From a checkpoint of a small mixture-of-experts model trained on Wikipedia.
Size: 8 layers, width 640.
Experts: 64 experts in each of 8 layers, 32 SwiGLU neurons an expert, a softmax router.
Training: a variant of SOAP for the experts, 4014 steps.
Below are experts of layer 5 (counted from 0) of a mixture-of-experts language model. Rows are named router (the router's row for the expert), down (a neuron's output weights, with its number) and show model dimensions 160-319. Each number is 128 + 24 x the weight over its row's rms, rounded and kept within 0 to 255.
After each expert's rows: "comes before" lists some tokens at least twice as common just after its tokens as in all text. This comes from a sample of Wikipedia text that the model never trained on. Tokens count by the router's weight.

# expert 0
router [127 103 140 132 165 117 129 143 157 100 176 151 141 151 151 120  89 117 153 110  88 157 133 144 130  95 120 126 123 130 171 136 120 133 143 132  95 124 103 160 109 162  95 126 101 150 104 121 128 123 129 148  79 107 104  98  65 184 144 136  98 129 143 138 164 112 106 137 126 133 127 158 109 136 108 116 103  90 130 132 188  91  85  83  97 121 146 161 103 161 124 105 121  82 151  92 157 151 147 118 124  93 114 147 116 145 134 126 155 137 119 136 129 133 112 132 142 138  95 108 170 112  90 147 158 122 124 152 126 130 160 143 106 136  81 130 102 142 178 111 137 175 112  75 138 135 103  87 134 138 149  87 125 107 134 133 158 121 157 167]
down0 [139  98 117  95 124 113 123 185 178 106 133 123 101 133 143 120 136 146 141 125  90 141 126 158 135 134 134 104 106  75  84 155 132 120 124 118 143  94 154 130 121  83 130 152 131 135 146 146 126 101 151  86 132 111 154 144 155 123 123 126 115  96 106 153 108 106 105  96 122 116 158 151 153 125 128  86 137 137 127 128 144 175 141 141 154 141 203 169  92 142 141 146  92 132 128 127 153 154 138 148 140 124 146 122 118  89 135 108 101 118 124 161 165 145 124 147 162 129 109  83  96 142 135 108 190  87 161 113  92 101  66 107 134 169 142 109 135 109 122  94  85 137 149 160 148 133 171 141 139 134 136 147 139 129 121 160 123 127 162 151]
down1 [158 128 151  92 113  92  79 136 150 130 115 132 138  97  85 107 152 141  87 128 110 111 104 145 142 151  99 149 148 184 167 142 103 115 122 116 130 122 118 138 122 121 174  41 128  72  89 142 110 116 140  87 146 106 137 142 133  89 129 154 170 140 138  96 104  84 137 106 129 100  60  88 105 134 131 144 129 117 150 149 122 134 160 147 129 142 113 132 108 121 148 133 133 161 154 133 154 137 140  87 178 110 164 112 117 126 130 104 136 136 117 115 161 120 154  53 114 111 100 162 114 169 139 110 149 118 139 100 126 146 119 155 124 139 140 136 141 123 144 128 125 145 149 142 164  95 161  79 160  73 121 171 105 126 117  60 161 142 142 164]
comes before: " | ", ".", "–", " |", "; ", ","

# expert 34
router [138  97 131 160  80 142 138 139 103  82 109  76 136 118 141 114 151  97 129 125 119 106 117 141 114  96 102 125  91 157  74 153 137  86 127 142 110 123 167 121 117 127 107 145 129 173 146  99 133 173  99 139 148 127 125 118  81 114  80 148 138 108  69 153 143 153 145 145 150  85 140 137 136 140 151 116  94 131 131 131 133 150 154  89 143 154  88  84 142 131 114 144  93 133 145 118 105  88 114  98 139 116 157 142 101  91 132 102 138 147  74 102 149 110 155  97 120 190  76 125 127 142 154 128 156 123 146 113 135  95 180 146  93  95 155 139 109 126 130  87 113 143 125 131  89 113 113 148 104 142 119 127 139 110 121 113 129 145 146  79]
down0 [165 151 174 122  80 120 127  80 140 147 113 112 151 197 135 168  90 110  94 156 150 117 130 142 105  78 115 161 137  71 125  99 126 145 114 127 158 159 111 126 138 135 154 128 115 110 153 146 114 125 136 136 167  85 124 130 131 115  90 174 100 154 114 129 133 149 143 115 152 137 129 132 121 114 123 114 123  89 146 101 143 119 162 119 156  71 127 106 128 148 175 104 180 143 116 116 135 138 102 160 103 132 145 106 126 108 140 161 130 138 117 145 111 123 121 125 171 116 169 104 126 110 122 110 183 115 161 141 141 102  97 149 111 142 163 106 126 148 153 140 145 175 122  83 112  57 119 127 126 140 132 146 126 108 153 134 144 135 115 141]
down1 [127 192  86 139  93  87 149 162 129 103 115 121 182 135  93 133 147 120  92 113 126  95 109 143 125 138 165 164 151  96 113 124 110 154 163 133 122 105 105 134 124 118 155  56 125  73 157 114 148 188 134 129  91 102 161 131 148 174 113 146  98 108 102 151 112 166 102 132 103 135 104 106 147 143 150 105 110 107 167 115 134 108 173 127 114 130 149 131 137 132 124 120 161  95 105  83 139  94 119 110 116 137 124 149 108 114 119  84 148 135 175  63  99 109 140 173 130  97 142 155 151 130 155 140  99 149 134 122  94  87 103 135 140 134 105  68 163 110 115 110 107 150 154 147 142 104 151 123 162 124  92 101 154  92 140  93 129 121 105 127]
comes before: "1", "2", "3", "4", "6", "5"

# expert 33
router [118 166 134 113  81 149 144 155 114 158  94 145 160 131 109 134 109 162 149 121 138 138 159 111 137 137 140 105 112 137 190 144 106 157 135 126 170 170 122 157  94 118 133 137 108 112 147 126 141 141 101 120 148 105 145  80 135 131 143 177 105 132 139 152  99 142 140 107 160 108 139 109 129 148  97 130  92 136 146 145  97 125 104  87 125 123 115 149 114 159 145 140 131 111 101 146 106 146 168 142 166 142 103 138 136  98 167 140 149 128 153 114 178 111 125  86 168 140 112 142 129 147 155 181 117 129 101 124 166 125 162 166 115 168 129 155 133 133 149 150 132 165 131  89 112 127 128 117 164 118 111 144  67 139 152 117 119  99 115 132]
down0 [141 114 116 117  86 142 125 111 128  95  95 137 122 110 136 123 112 124 125 178 120 115 148 136 119  95  86 169 103 137 129 120 182 106 111 120 138 130 140  96 122 132  93  99 120  67 153 145 118 126 107 125 148 129 180 144  98 172 163 176 141 169 117  84 150 126  74 160 150 113 128 147  95 130 115 134 107 105 137 160 113 134 150 170 121 118 138 116  66 145 105 112 128 119 148 142 128 127 105  88  96 169 169 102 169 120  76 121 119 159 137 171 188 145  77 143  97  85 137 114 112 122 127 124 104 130 137 160 116 138 124 124 122 146 136 113 107  99 112 121 102 121 139 111 150 115 105 130 122 114 140 127  91 169 145 184 117  99  94 113]
down1 [ 89 131 128 164 140 136 153 141  98 182 136 121 148  72 128 168  99 112  83 108 167 149 140 121 131 148  77  95 145 143 137 129 126 125 139 130 137 139 114 109 131 122 100 138 141 126 114 133 102 175 130 144 135 136 131 133  92 123 108 138 118 137  56 113 120  89 107 132 114 161 101 128 143 100 210 156 146 131 115 131 113 156  95 123 166 105 127 145 135 161 127  77 162 135 176 135 126 143  94 114 126 155 123 123 121 142 111 148 120 123 169 152  85 126 113 129 105  96 160 127 184 134 128 100 150 139 129 128 164  83 128 123 138  93 163 122 138 130 162 115 106  86 120 123 125 120 112  82 126 154 191  99 112 117 152 115 157  59 136 124]
comes before: "-", "|", "| ", "- ", "- M", ":"

# expert 28
router [145  94 140 106 127 116 120  65 176 148 149 124 129 138 172 157  95 137 128 147 107 118 117 171 166 156 148 152 130  78 100 126 149 130 154 100 148 135  89 131 116 179 136 140  68 101  92 112 174 120 103 157 127 114 173 142 104 129 104 168 136 166 109  75 141 107 136 132 116 123 114 112 137 120 134 171 142  99 151 120 164 121 132 161 104 107 168 140 166 106 190 186 108 111 153 115 133 161  96 164 159 137 155  99 108 130  80 143  99 140 100 134  92 140  98  84  87 117 145 136 140 155 177 113 156 140 133 154 129 137 115 119 133 159 140 112 177 140 137 111 125 155 156 130 120 127 112 150 172 139 169 116 107 140 117 134  72 141 127 151]
down0 [130 162 147 126 139 174 171 161 152 127 105 122 112 124 112  60 135 117 102 127 109 125  92 125 143 138  93 127 114  75 162 106 104 154  94 133 102  94 105 132 113  71 123  97 131  89 115 139  90 125 162  72 142  93 128  86 147 107 143 108 102 145 104 130 152 102 111 108 105 161 132 115 120 188 161 112  96 130 174 156 118 148 115 110 107 122 136  84  96 168  96 181 175 151 132  63 103 119 143 103 112 124 121 128 150 147 122 127 141 139 129 135 123 127 129 125 112 158 104 157 124 134 151 141  99 106 120 129 114 104  95 105 133 120 141 108  90  89 154 102 116 133 131 131 147 163 120  99 100 125  97 128 129 126 141 111 142 121 125 127]
down1 [149 131 127 125 147  77 137  91 123 137 114  95 150 122 129 118 168 131 121 124  91 123 120 130 121 142 119 118 135 156 136 103 157 116 124 119 170 145 139 119 144 117 124  22 149 157  92  80  91 136 150 119 109 117 110 147 203 145 137 113 129 139 107 124  72 140 109 126 135 123 124 116 153 112 136 124 116 135 139 139 151 133 120 128  89 128 112 116 102 104 127 113 124 131 131 146 151 120 131 107 115 100 119 159 125  73 121 160 128  65 141 190 117 138 167 101 137 114 144 109 132 104 107 124 117 110  82 113 128 140 118  66 138 123  72 118 150 130 109 137 111  97 131 129  96 149 140  81  94  90 127 122 125 105 122 141  69 103 128 119]
comes before: " of", ".", " of the", " and", " to", " in"

# expert 24
router [ 87  78 109 110 129 126 140 109 108 133 142 163 100 132 152 133 106 127 153 105 118 168 126 118 151 134 157 111 172  94  89 112 136 126 157 120 121 135 122 137 128 155  74 151 100 142  93 138 156 117 116 105 125 113 141 124 108 158 152 136 140 136 119 117 160  88  93 183 117 145 137 124 135 103 131 141 150  97 143 109 158  96 132 115 132 152  91 133 176 132 122 101 129 125 117  93 122 150 175  92 129 114 101 121 101 153 102 116  94 133 105 108 113 147 127 118 138  88 134 145 146 145 115 174 109 142 128 136 172 165 119 126 136 124 172 172 132 164  53 120 162 158 151 139 128  99 118 114 129 125 106 113 156 132 155 148 111 130 142 130]
down0 [109 139 130  64 122 102  93 188 109 136 114 153 146 117 105 150 144 124 129 121 144  64 123  89 130 144 136 104 119 138 110 152  81 126 136 160 135 137 135 150 166 170 123 152 134 141 149 101 129 120 123 138 144 158 115 109 131 103 105 115 131 185 110 130 142 105 141 125 123 145 105 177 125  96 135 172 139  92 117 119 104 140 115 121 100 140 144 180 130 113 119  95 123 136  58 106 138 111 170 145 165 135 172 125 109 116 132 104 160 122 196 131 144 123 107 110 158 178 127 139 170 127 104 113 118  80  89 112 108 146 146  50 143 164 118  99 107 169 117 136  85 128 125 143 144  91 151 140 151 148 134 127  81 131 139 160  96 123 115 111]
down1 [151 111 117 119 129 121  68 202 158 128 140 135  96 127 155 121 115 125 132 142 126  82  82  97 124 123 108 140 132 123  96 168 131  92 142 131 164  95 152 122 177 165 155  14 121 109 153 137 129  98 109 151 128 102  98 129 125 117 115 154 109  76 103 128 133 119 114 103 126 107 137 126 149 160 151 143 164 126 120 125 157 148 130 153 158 101 200 132 129 111 130 124 107 140 155 137 174 137  70 132 147 125 127 116 103 148 117 119 125 130 158 154 139  75 109 164 171 122 163 140 118 124 179 120  85 122 109 153 113 137 131 127  94 145 103 145 135  97 108 101 105 130 133 125 142 116 138 103 108 137 146 115 139 143 129  78 121 124 135 177]
comes before: "–", ".", ")", ", ", " |", " to "

# expert 39
router [132 119 139 100 114 128 143 112 157 139 106 155 140 139 162 148 111 112  78 142 124 136 110 151 149 135 163 163 168 138 105 134 156  99  89 102 174 131  81 152 116 156 129 113  73 106 104 125 188 117 152 136 126 156 133 116  93 111 144 147 138 152 124  97 137  95 147 138 104 120 102 115 141 109 141 144 139 105 135 159 159 101 146 122  97 183 119 160 168 117 177 169  99 143 134 123 159 160 118 173 137 124 156 134 120 124 113 111 133 105 105 134  87 153  98 107 120 136 152 114 137 172 170 122 136 119 129 146 153 130 100 127 157 155 106 142 137 118 151 100 152 146  90 103 115 128 122 156 125 144 176 146 115 124  99 143 109 127 118 145]
down0 [122 141 112 164  90 119  98 142 121 109 143 114  98 149 101 142 148 161 105 171 112 128 140 152 184 178 171 125 133 153  92  97 104 110 139 124 133 134 131 156 128 125 176 111 161 116 158 128 159 166 169 155 132 121 133 129 108 119 131 109 111 144 159 148 139 163 138 169 135 101 121 150 118 103 155  95 119 135  97 121 122  96 110 122 116 125 111 126  93 100 127  90 116 102  89 127  64 120 119 127 132 129 119  83 116  86 130  90 126 155 126  98 118 100 144 131 156 119 113 136 157 148 165  98  93  68 134  88 146  94 148 133 111 134 156 105 106 142 130 132 100 141 141  93  89 155 113 116 147 121 170 113 150  91 160 161 121 175 103 146]
down1 [152 134  55 121 148 124 154  96 133 141 128 127 119 123  99 119 145 124 130 136 129 106 130  61 121  91 155 128 147 126 106 126 127 104 137 131 127 167 163 133 153 152 107  61 186 136 122 145  58 119 146 139 128 123 120 145 117 125 114 123 142 155 170 154 138 107 112 163 117  73 126 111 122 122 142 111 143  85 133 137  85 103 106 151 114  98 135 153  99 109 114 124 172 144 117 137 152 108 127 151 111 125 115 128 151 135 150 121 120 132 128 184 139 118 111 135 142 107 138 171 145 142 107 123 129 116 138 130 134 129 128  88 131 126 131 188 120 140  96 132 106 135 124 125 122 158 144 119 115 152 124 127 112 108 152 134 130 128 151 108]
comes before: ".", " of", " and", " of the", " in", ","

# expert 1
router [128 129  95 129 150 154 116 127 105 166 106 121 123 147 112 133  85 122 108 121 125 148 151 115 146  97 114 150 150 141 114 137 138  98 152 116 168 133 171 168 102 100 109 132 162 146  77 130 119 137 162 129 127  80 139 124 129  92 148 152 105 138  83  65 165 146 140 122 162 114 135  94 149 167 123 120 139 140 114 151 156 144 134 157 150 132  74 169 114 191 139 164 120 160 112 127  99 113  96 113 135 122 121 112  92  86  77 146 132 112 148 114 106 157  90 127 100 140 162 116 157 105 105 126 155 162 161 132 104  94 116 124  95 145 115 153 101 136 138 122 134 180 136 138 157 129 132 114 140 142 150  84 140 154 135 130 147 138 165 101]
down0 [131 138  99 136 165 115 118 100 122 150 119  76 124  99 146 151 119 147 182 115 115 120  76 156 116  86  66 161 151 143 128 144 113 126 121 121 149 115 190  99 115 135 112 255 146 102 136  74 106 151 128 118 111 114 166 136  86 117 146 111 141 187 124 123 131 118 109 140 124 137 117 148 142 166 131  95 129 136 168 126 126 146 150 139 153 156 121 100 141 144 140 102 171 133 149 113 124 167 117 145 136 144  66 145 125 136 130  97 121 106 123 143 123 105 104 153 117 175 149 158 126 102 121 131 134 140 103 112 148  96 154 147 114 102 149  99 127 157 122 112 131 113 126 135 171 108 164 112 114 169 112 110 112 129 150 126 121 142 151 179]
down1 [118 105 142 136 130 135 143 136  82 136 157 156  92 144 149 112 164  80 132 118 175 117 116 157 143 148 136 116 135  89 179 142 103 106  98 113 120 139 105  92 120 100 160  73 122 131  93 171 131 153 141 153  96 143 189 134 127 111 160 114 148 135 123 130 133 134 130 135 165 135 127 118 138  99 144 143  98 131 130 114  84 125 111 103 123 150 130 115  65  91 143 127 121  86 135 142 129 139 144  86 136 147 102 114 121 116 122 109 148 143 136 133  75  98 120  82 143 153 146 144 181 113 155  96 105  87 134  91 121 138 118 140  95 197 103 107 115 183  86  86  96 129 147 132 116 138 144 134 125 160 141 113 110 135 138 147 137 134 145 111]
comes before: "The", "\n", "==", "===", "=", "In "

# expert 9
router [104 115 103 110 119 157  84 152 122 152 122 127 127  98 111 169  82 136 124 134 121 180 152 123 112 116 130 115 139 151 130 172 143 130 148  94 125 129 139  99 110 147 109 117 152 105  62 130 168 183 139 131 116  61 153 128 128 148 118 135 173 114 154 123 138 121 144 141 115 171 124 115 160 169 112 160 127 124 101 169 139  97 150 151 120 123 112 152 144 123 131 114  89 154 155 152 154 171 154 111 115 130 102 128 133 126  79 135 114 153 115 104 131  90 130 145  86 147 150 122 112 130 130  98 120 158 157 101 125 161 115 130  87 124 161 148 146 129  83 154 167 174 146 135 114 143 126 129 159 108 161 133 139 128 121 102 108  95 146 106]
down0 [ 93 135  62 143 160 151 141 153 153 144  98  96 118 126 190 134 122 108 111 132 154 147 106 106 111 140 112 110  91 126 143 127 162 110 134 134 100 104 118 117 142 131  95   0  90 126 125 108 122 115 149 127 121 173 105 145 144 155 121 145 147 132 147 108  98 119 127 121 118 124 111 110 155 130 127 109 119  96 155 106 117 151 139 131 131 146 120 128 144 125  98 141 156 126 164 121 141 137 116 126  52 178 136 151 110 132 162 104 102 120  97 176 126 131 119 136 109 148 130  73 118 132 138 154 102 107 150 107 148 141 150 109 157  99 120 121 146  82 140  88  85  97 151 110 128 136 156 115 145 117 146 132 122 124 133  99 133 137 131 148]
down1 [117 150 108 101 123 103 135 113  74 164 152  83 125 166 120 100 121 137 137 175 129 116 121 158 137 137 159 156 157 144 129 144 170 137 104 148 146 130 139 140 154  95 155 112 116 142 130 122 117 101 124  56 125 121 119 103 110 104 164 148 124  87 124 118 153 182 123 143 168 127 158 136 151 124  88 134 134 124 145 146 108  99 132 131  73  96 161 159 126  74 131 128 161 122 113 132 123 140 140 124 130 129 119 121 151 119 134 129  93 118 113 147 149 131 156 155 124 126 175 151  99 118 132 134 142 127 121  98  92 119 157  97 114 110 115 130 112 117 132 147  87 128 119 146 142 197 152 148  92 129 122 156 171 127  86 152 157 171 170  81]
comes before: "\n\n", " The", "\n", " He", " In ", " In"

# expert 44
router [156 156 128 128 142 119 133 113 104 145 154  69 175 165 153 105 136 116 157 149 145  61 148 123 100 121 109 155  89 152 149 126 160 143 112 133 195 130 126 125 136 113  98  79 116 140 121 148 113 111 161 113 127 153 139  98 150 124 126  91 117 147 153 144 121 174 143 146 114 155 133 113 148 139  98 112 137 106 135 114 147 144  96 157 109 126 143 129 114 140 148  97 123 163 160 109  82 105 141 134 104 132 111 136 100 162  97 160 132 126 112 183 121 130 145 175 162 160 127 115 140  99  89 123 104 134 123 137  81 145 175 135 100 147 142 117 129 159 143 112  91 112 126 140 104 137 126 100 102 134 124 137 171 143 135 146 118 127 102 130]
down0 [119 127 163 109 119  81 147 161 134 123 147 135 111 163  84 154 126 146  95 152 126 142 160  96  99 124 115 143  90 167 133 106 139  68  94 146 125 182 117  88 131 102 146 168 128  98 105 123 136 163  97 118  87 124 136 140 136  93  94  86 112 178 119 154 136 144 153 145 138 104 146 145  82 148 136 130 135 149 105 153 144 159 150 140 130 112 122 156 138 125 139 162 140 133 141 114 161 169  95  88 146 106 159 139 119 179 107 136 134 173 123 157 141 150 134 141 113 111 119 139 138  94  83 132  93 105 144 174 152 129  87  87 100 135  75 166 122 119 125 161 167 105 122 163 133 152 148 110 164 139 166 140 161 132 118 128 143 132  98 110]
down1 [123 148 128 155 173 172 123  88 126 148 129 165  91 146 123 128 118 135 163 128 123 146 143 126 123 125 101 108 135 142 122 166 121 144 124  88 146 153 117 130 116 123 100 133  73 124 132 148 123  95 115  95 156 164  82 130 146 124  53 136 152 122 135 115 121 113 120 121 146 133 120 110 132 108 131 140 105 113 122 155 109  82 154  75 128 198 145 151 101 125 108 140 105 122 121 135 116  95 100  78 105 110 140 155 120 145 117 124 134 103 112 113  97 111 105  90 131 119 150 129 115 159  88 108 162 116 142 142 153 137 130 128  62  87 149 112 151 141 116 133 112 111 132  86 155  98 120 140 107 118 136 143 179 159 127 113 179  88 134 144]
comes before: "1", "3", "5", "9", "8", "4"

# expert 6
router [122 110 139 102 109 136 136 161 152 151 154 124 157 117 111 176 105 117 100 162 119 177 137 114 106 147 136 100  99 146  92 163 128 148 115 136 113 157 163 124 113 171 114 140 155 110 107 175 138  86 110 141  93 104 117 157 141 137 121 135 110 129 132 157 132 155 136 126 116 136 151 168 110 154 113 154 150 153 118 105 109  76 149  94 129 102 125 154 133  87 120 105 118  95 166 103 159 173 134 160 159 105 111 119 113 108  88 130 156 151 154 107 180 132 151 160 110 106 148 127 179 159 136 160 191 153 152 145 140 109 141  93  94 142  94 145 105 188 125 135 122 178 122  98 144 120 149 126 121 109 140 133 115 145 101 100 103 152 149  79]
down0 [131 154 115 134 126 116 131 119 101 152 138 151 160 153 123  98 102 139 145 124 129 128 122 123 157 135 104 117 132 116 138 140 122 149 102 153 100 164  96  88 118 139 155 156 199  97 133 122 141 178 117 131 172 173 122 122 103  97 124 156 147 113  98  95 163 182 117 123 128 109 133 162 110 127 141 156 123 116 150 127  90 171 173 167 126 168 172 137  99 115 145 168 125 135 123 166  98 133 116 113 141 125 177 155 122 113 145 118 110 122 144 206 128  90 161  84  82 132 131 154 113 117 133  77 127 148  75 125 163 141 113 111 125 155  78 136 133 126 111 129 128 106 157 105  73 128 125 138 125 135  78 139 141 152 147  91 135 108 136 130]
down1 [151 149 176 123  70 108 129 114 163 144 153 122 163 102 148 153 150 125 107 151 100 126 132 123 134  80 133 128 133 123 161 113 142 128  95 115 130 189 134 123 126 122 143 106 140  83 115 151 121 116 139 147 148 126 140 114 108 101  95 151 145 133 141 130  93 116 119 130 172 112 136  85  89 116 140 150 129 130 115 142 123 117  94 150 108 120 127 104 134  98 102 134 104 134 150 179 131 124 127 151 119 149 114 156  76 163 146 116 134 119 150 141 172 132 109  95 132 134 102 135 128 122 109  99 114 134 121 148 136  94 140 146 108 125 119 134 161 102 150 104 127 135 144 140 143 123 114  91 133 170 143  99 122 143 129  92 131 136 133 160]
comes before: "\n", " |", " % | ±% |", " | Apps | Goals", " % |", " | "

# expert 47
router [135 142 149 163 126 152  93 139 104 116 105 168 175 119 125  95 128 109 106 147 117 121 126 162 102 136 156 130 114 107 147 184 110 149 149 163 123 115 127 137 118 118 116 140 137 177 132 151 134 111 136 121 117 140 112 108 152 143 155 153 122  97  96 114 122 154 171  95 189 114 122 108 106 121 137 186 123 166 133 170  98 141 128 169 111  96 157 106 123  77 133 151 102 159  97 120 160  59 176 134 151 145 151  94 153  88 118 143 140 167 206 131 141 122 147 129 161 135 135 139 128 133 112 135 128 127 114  78 141 115 141  85 116 101 141 165 117 146 128 146 111 139  96 147 142 126 133 123 128 135 107 136 155 119 151 140  93 106 129 173]
down0 [ 92 160 151 148 134 153 114 123 115 160 145  90 123 110 119 144 153 112 149 130 140 135 151 159 143 112 118 110 146 146 116 137 139 129 129 124 125 118 111 136  92 149 134 132 148  92 118 149 155 139 135 124 122 108 137 142 147 101 132 128 140 129  90 107 113 180 135 142 168  85  88 124 130 141 122 163 134 121 144 108 117 131 121 139 152 141 144 127 129 138 146 116  93 106  99 168 140 156 189 110 124 144 144  96  81 130 135 124 132 171 138 144 141 119 110 112  74 149  90 127 131 142 120 125 137  99  96 111 156 138 120 131 133 140 170 164 127  94 162 164 141 141 156 166 135 142 188 144 138 137 163  94 154  79 148  99 135 149 100 143]
down1 [ 88 164 140 116 170 150 120 143 153 112 139 124 130 135  90  68 129 161 123 143 125 155 119 101 141 157 130 101 148 106 135 133 154 140 164  99  92  95 146 126 132 110 127  97 136 115 118 144 102  84 119 124 123  90 146 134 129 155 202 134 127 132 164 142 153 145 119 150 187 147 131  97 144 143 122 149 127 148 135 168 117 154 111 159 123 108 165 170 152 111  93 157 154 162 137 112 110  87  84 128 131 168 142 142 155 110 104 146 120 159 126 122 151 105 152 108 149 163 165 190 130 129 154 133 124 154 146 130 128 154 147 122 118 112 138 126 109 136 139 119  93 144 103  75 142 152 109  98 168  98 138 142 103 161 133 122 144 173 151  86]
comes before: "| ", "|", "|  |", "|---|---|---|---|---|---|", "- ", "|---|---|---|---|"

# expert 8
router [138 101 146 125 143 136  86 158 103  90 142 125 156 148  97 155  98 151 127 106 109 152 137 102  86  70 143  95 137 147  87 110 113 122 142 145 152 127 120 134 107 118 117 130 117 153 111 170 154 146 143 114 139 133 149 103 139 130 111 140 143 106 163 170 133 126 100 108 114 153 156 139 109 142 102  98 136 129 141 128 163  75 132 114 122 116 127 142 130 184 146  95 135 160 146  86 120 167 162 106 133 115  98 142  99 123  95 156  83 139 171 111 141 133 143 154  99 163 108 109 178 103 106 108 147 116 159 106 139  98 111 127 111 173 127 146 123 179 104 163 162 161 140 122 125 145 111 118 116 149 152  96 147 131 131 122 131 109 140 129]
down0 [115 186 112  99  95  81 137 107 106 134 126 133 145  95  87 186 172 198 146 169 160 150 140 117 111 131 129 139 136 104 117 160 144 115 127 111  82 130 112  91 134 160 101 115 111 124 124 159  85  86 117 136 114 113 150  92 122 106  63 118 122 131 140 144 103 122 132 116 113 125 134 111 153 104 141 107 140 196 134  85 157 108 115 170 119 112 113 111 179 106 158 136  82 142 164 163 165 130 133 103 146  98  94 124 157 120 122  97 158 160 109 168 122 125 173  91  79 128 134 130 121 119 183 103  94 111 151 137  93 108 118 162  85 134 139 130 111 136 128 145 139 133 140  93 121 103 126 151  64 122 131 130 101  96 121 148 153 124 166 125]
down1 [175 110 133 139 124 119 123  99 134 162 113 168  97 153 143 120 145 127  55 137 138 124 162 134 171 131 122 212 158 121 124 127 141 178 141 135  93 135 112 134 113 128 178  76 144 113 163 144 131  92 144 148 163 148 132 113 112 117 118 143 123 153 124 120  67 105 133 218 165 113 123  93 143 134 138 155 166 108 126 120 105  95 145 137  98  94 120 136 139 151 139 176 173 120 146 144 161 117 126 142 177 116 140  89 159 109 154 122 138 152 126 181 101 107 127 130 119 188 133 133 122 147 153 127 122 133 152 123 188 139 157 182 115 125 116 154 149 148 152  81 132 122 116  68 158 109 120 157 150 162 124 146 113 159 102 110 167 131 108 128]
comes before: " | ", "–", " |", "0", "5", ")"

# expert 59
router [105 146  93  80  87 184 104 151 118 130 130 144 134  84 131 141 122 155  95 104 139 119 114 141 115 115 147 122 106 139  92 129  88  89  96 151 115 105 158 146 177 100 113 122 161 146 129 129 126  97 164 131 131  94 149 163 136 129 107 129 102 112 128  93 142 142 155 126 166  81 138 107  84 155 116 153 170 132 130 137 122 113 126 138 150 127 121 150 167 170 143 131 125 134 145  99 112 136 133 149  71 122 120 117 119  76 113 137 140 142 177  89 125 142 117 119 122 140 157 121 159 140 135 129 115 151 126 132 127 108 126 175 154 171 106 113 129 138 126 141 114 171 141 101 157 143 115 105 128 127 112 107 114 141 107  89 134 153 160 122]
down0 [130 117 169 126  98 147 130 142  85 137 152 113 142 138 125 107 138  92 103 141 114 116 139 150 113 111 178 107  81 117 100 132 105 133 116  91 142 114 170 153 126 138 117 190 163 103 153 142 166 113  91 131 139  99 152 115 144 130 141 106 143 111  68 119 110 101 141 149  90  95  93 124 145 152 157  96 118 113  96 110 138 124 116  84 103 152 142 133 142 193 158  78 104 111 116 164 136 174 126 172 104 143 136  98 113 114  83 106 148 118 132 116 135 118 133 150 131 113 137 149 154 139 119 164 137 105 113 135 163  69  81 152 107 114 155 127 180 130 146 152 141  94 138 152 135 118 119 149 131 112 161 154 136 136 152 121 147  86 159 140]
down1 [137  68 111 163 146 133 126 136 166 123 115  93 104 126 130 149 150  98 136  94 143 121 120 113 142 139 136 153 145 100 143 144 157 121 135 132  81 124 153 105 114 142 173  92 134 147 115  90 104 106 120 153 112 129 101 127 164 124 115  71 136 100 134 100 119 126  91 117 114 101  50 136 173 146 129 157 161 129 100 138  99 136 126 130 105 126  85 122 126 137  99 128 126 141 145 153  93 118 115 135 122 115 116 185 147 130  93 124 159 153 112 126 106 114 123 119 137  94 156 138 153 119 136 115 129 146 126 142 151 132 134 140 127 108 131 141 145 105 153 147 142  93 109 121 139 136 118 108 125 132 113 102 119 108 146 128 169 149 104  90]
comes before: "\n", "\n\n", " JP", " USA", " MP", " October "

# expert 13
router [113 122  98 117 127 110 107 137 143  81 136 145 135 156 163 128 110  93 165  81 109 133 150 143 133 111 130 121  93  87 124 124 100 120 135 158 119 124 110 106 178 174 118 146 144 111 137 124 140 133 118 167 127 146 160 138 106 169 113 155 116 121  97 152 154 157  99  81 144 123 132 133 139 161 127 113 136 124 156 150 142 136 147 100 132 101 155 155 156 172 128 109 124 121 145 137 146 158 171 110 160 168 130 152 146  82 117 132 186 127  87 122 138 140 132  96 129 106 146  54 120 133  99 140 120 154 122 107 128 108 102 161 129 115 130 116 130 115 140 132 130 142 102 158 111 135 139 124 113  74 126 145 135 111 127 144 161 125 104 154]
down0 [133 154 124 137 133 136  88 135 108 123 158  97 114 163 137 154 151 153 100 133 112 141 143 181 131 125 167  96 174 132  99 108 135 122 128 131 140 104 166 127 161 132 122 255 157 163 131  83 168 115 114  74 114 112 183 141 139  99 130 140 145 146  92 178 159 143 122 100  78 111 122 140 137 104 147 103 143 162  77 142 114 124 102 100  98 105 108 104 123 132 128 110 110 129 139 129 122  95 179 144 160 146  73 142 121 119 118 138 126 110 157 108 118 167 150 125 104 126  85 145  80 141 146 122 130 138 139 118 114 137 129 122 131 133 161 180  54 110 136 144 114 157 141 158 153 118 129 129 122 133 118 106 126 141 114 109 153 111 166 164]
down1 [103 168 102  96  99 104  81 119 111 157 139 157 123 109 111 136 117 153 120 149 136 149 120 122 178 126  83 167 138 119 143 123 121 115 100 146 156 110 129 155 109 176 158 245 143 114 117 124 122  99 135 137 142 130 121 123  94 137 139 146 102 108 105 136 145 144 148 120 149 123  71 128 126 173 138 166 115 180 106  78 133 124 129 107 107 137 116 100 151 136  85 128 133 125 127 136 125 158 130 119 100 158 109 143 122 105 104 115 125 121 126 124 129 110 136 130 121 120 165 137 152 100 133 142 166 106  96 152  97  94 123 141 108  96 122 125 159 129 141 107 122 168 114 159 146 140 104 160 161 128  93 107 145 178 142  92 121 149  59 128]
comes before: "1", "\n\n", "2", "994", "995", "990"